config.yaml
n_layer: 12
d_model: 256
n_experts: 24
experts_per_token: 2
d_expert: 192
d_shared_expert: 0
activation: "swiglu"
moe_layers: [0, 1, 2, 3, 4, 5, 6, 7, 8, 9, 10, 11]
router_score: "sigmoid"
normalize_top_k: true
routed_scale: 1.0
balance_loss: 0.000134
balance_bias: true
router_logit_norm: 2.0
init_std_router: 0.0166
lr_router: 0.000727
n_head: 8
n_kv_head: 2
head_dim: 32
vocab_size: 16384
norm: "rmsnorm"
norm_place: "pre"
norm_eps: 1e-05
positions: "rope"
rope_base: 10000.0
rope_fraction: 1.0
qk_norm: false
attn_scale: 0.177
tie_embeddings: true
parallel_block: false
init: "normal"
init_std_qkv: 0.0258
init_std_o: 0.0
init_std_up: 0.0258
init_std_down: 0.0
optimizer: "adamw"
lr: 0.00151
beta1: 0.95
beta2: 0.98
weight_decay: 0.13
lr_head: 0.00684
grad_clip: 0.5
warmup_steps: 229
schedule: "wsd"
decay_fraction: 0.932
decay_shape: "sqrt"
final_lr_fraction: 0.05
batch_tokens: 32768
seq_len: 256
doc_mask: true
train_tokens: 268500000
steps: 8194
dataset: "wikipedia_en"
Below are experts of layer 3 (counted from 0) of a mixture-of-experts language model. Rows are named router (the router's row for the expert), gate (a neuron's input weights, with its number), up (a neuron's input weights, with its number) and show model dimensions 0-255. Each number is 128 + 24 x the weight over its row's rms, rounded and kept within 0 to 255. Numbers have three digits each.
Before each expert's rows: "comes after" lists some tokens at least twice as common just before its tokens as in all text. This comes from a sample of Wikipedia text that the model never trained on. Tokens count by the router's weight.

# expert 8
comes after: "| ", ".", "–", "201", "200", "202"
router:118098094149152113118140092145129143164165099108115124104123118135158161129110136153115127113111140068125122096119165106128145074152104110116147131102085140130122125159124118144168123118125169131135114152116142103119181094108107104116150117127108140107183134155143102114119118100141137080077147179103111117103115149101129142143150126074140109102130116163126081089074158099125146146127147153139141145162110173129087113171137124119125089126159107129131135171150095125135133139103102142140161129118070150101138139137121153122139192124134112186124071126170145155140140120124125144132131087160128140168116132118110136109109086124111112120135125124108171126134126130117138161107154135117093092085109191084119140146125090130139155142134140135116125072120134134110082112141099
gate3:084092103102133074120171167178116143165146105114119114131165122168105114115123115097157166107078130136141108132134144087124141153118142109095128098143116127145112134110112078163136114175110108122115109122108156160144131151114128145122176127134132132117113111150179096131115128138146095093181126154074133113118134138118159118130110147147106115181149147134118167131108191142152129094127200084130113165156153123150145155119111171130076108108124126130132145132151113128147156092135117109125133118134133118134087120103148108150139147129108131116146119127141149110079123133156115163133092156105131155115172177078145153143123161119123124079140174174141135121125121129142142151072145118147112136158162115141143118148098164123131124103115156121141112128127167073132147143148112
up3:161136101118182172127123112150129118096177111184121115095126140126120129148138152124120105134120117069127163106138121113139190083137135147119139103086106105113119119142132066141091128089162094168110134168132127140141124143132112148115118132119136105157119165124147134085115130139115160124095121104184118129114097123139153153123138142145125122098110147147096117099114067080157116133125146143125097125089140117106110165124103085127089119137146129156161137107085093148105165122117132164104167129138124146111161135136138136144124150125187142129140097126112121129113159114107152125175143074117149117139118100172101188140117159114065167119110121167142158108113114127142129131189132137139123149150069138109101118136124124140145115129153108140168129133092114118112165146120128

# expert 18
comes after: "| ", "of ", "in ", "with ", "201", "for "
router:085128132127108134121124126127147131137124139106148089113143115127133139116114101127140181163135161093126135089140145150126133098134149134089157134103128153172101163171113130215133091111093146115110123153131109085136121149157127148166148140151080142147182088131086151126150097154131114138124127120150084109111116115155109117151131116123146144115118134128118123152113167100105142139147115136133141137114146145101093118158114083144105137120083174151121137172100073098138161069104132124129110143108073127156148129150105156128135173110121110122128107150149121146121120069128138097157134148143110131117106137116088103132163131135106120192148102139117169139131095136136108114102126107084119111090073165104099099104142180131154135157146155139116139091166115146098135131135149
gate1:162111118104124120155081100125143153167134128135154096108097122137108106119100121141096103144128147133129118115145111167151159085153118133143131117159091071088135153132128138138157148112084151108113112145092098116074114160134122142149135153141163087179117117089105143108119101160150131138117153104137130142170077102115138178107186136100096121121109160102106129111116118101107078100149127095072140103128129135136113120132153125136137128164143113128129115138107133139143144105115111111150124144123152126151135131115098087129146134156132148134150158150162149136159113163191098138090080163108126108091193153123111074170112118097107154130128118152135157159079152119134125153172122128106106124120082137111125133134142075124126156123151133112130130156109177124141132130138083
up1:113137126161118139116140154144123080120100126115125129136163138132139146141118120116142150112134127135137121150112170102125145155095119118115129116082137179170107065106162150134135131126142121160129137108151133150157160109142125117103119085127105121091139122142146112116137120131100143089141131133117119092127138143140114135155063137132153117160166098122146119146139153139134164160101123161188116127133162137152133181129110120136139094130093165119140104117141142121092153142094101112133115114124085159129121120157137188129080122099098110102107116095098105139088136126041152143177165095111140136173084110135069159091137130190152116150120141090104105116205124131148135125103130130111145114121165159151135113121122179140133103155143164126125127114128119162125124156142155

# expert 1
comes after: ", ", "he ", "was ", "He ", "to ", "and "
router:168142139127118093097122162154124155134131117112146137101151100146071163120132158120161154120142138121120090101131152182153151144151155107147108130139119060143097116076114153102118144158133137083145101140103097137138108119124154147094112050119144162133080143143140123135111131138123159122123177117115120131161132140134155135103090149118117115149148122105101137145153115130095133158136130120137095111142109107130113132156080140108136100129096104101170134180123078113116121159115109166130115126120128131102137133129070144161086131118128156178101107121135123184113114163166153134127116139132162136160139141157130082119126143123118142088102117113141180111130149147134138147121129083152066127079127131128134144118130117134151117142072135136117106140146109109099079104151185
gate1:127141151139148124172137152084139165166118102136134125124084133149076129124131075154091120152118127125152110121119141097122153109137093116127112164136150102086104136076156126114137084141132119109127098125181130145133152174120120102143155123119160101148122130137116094124120127110092169129135104140121154148159102152102128110122164139141132150151172128125093119160124115124131113171132102120156107129120142145136109164127124133106113128111182106107086128116151143145133138131119099117142103113116098108128164100129129123097136138071098118141212126083056121121121114114183101128180094141177154161126122138116138163157109125114094142106189187124109140110153107102126132104104136127153117111129161131128101123134065124150146120121128139090111146147148161100118150141112090
up1:104113121133166130098107149130134126091080174130119171118095098124118121166143128154081107152088112162149161135092087126137120143122105140134166107134147105154156112138112092139154142135120145168107191164123157141177135131097138123098106175148148161155105116085141176155148132123136112120180120151137070153119118135087140150126110165057137126116125116130171085072128105125128088126137114107106115125132122142132079147098179118120143148103091125159153159144102126147109109123120159124101149151139125132115070122158122129174120105130114103108095146142130123119121140107112159142150076111122150121139113132110109086139119103132098148084164142150106107106137132090127108158115151106147111095113169117109116127115122102103120127115129117112152143114137134127065150119117132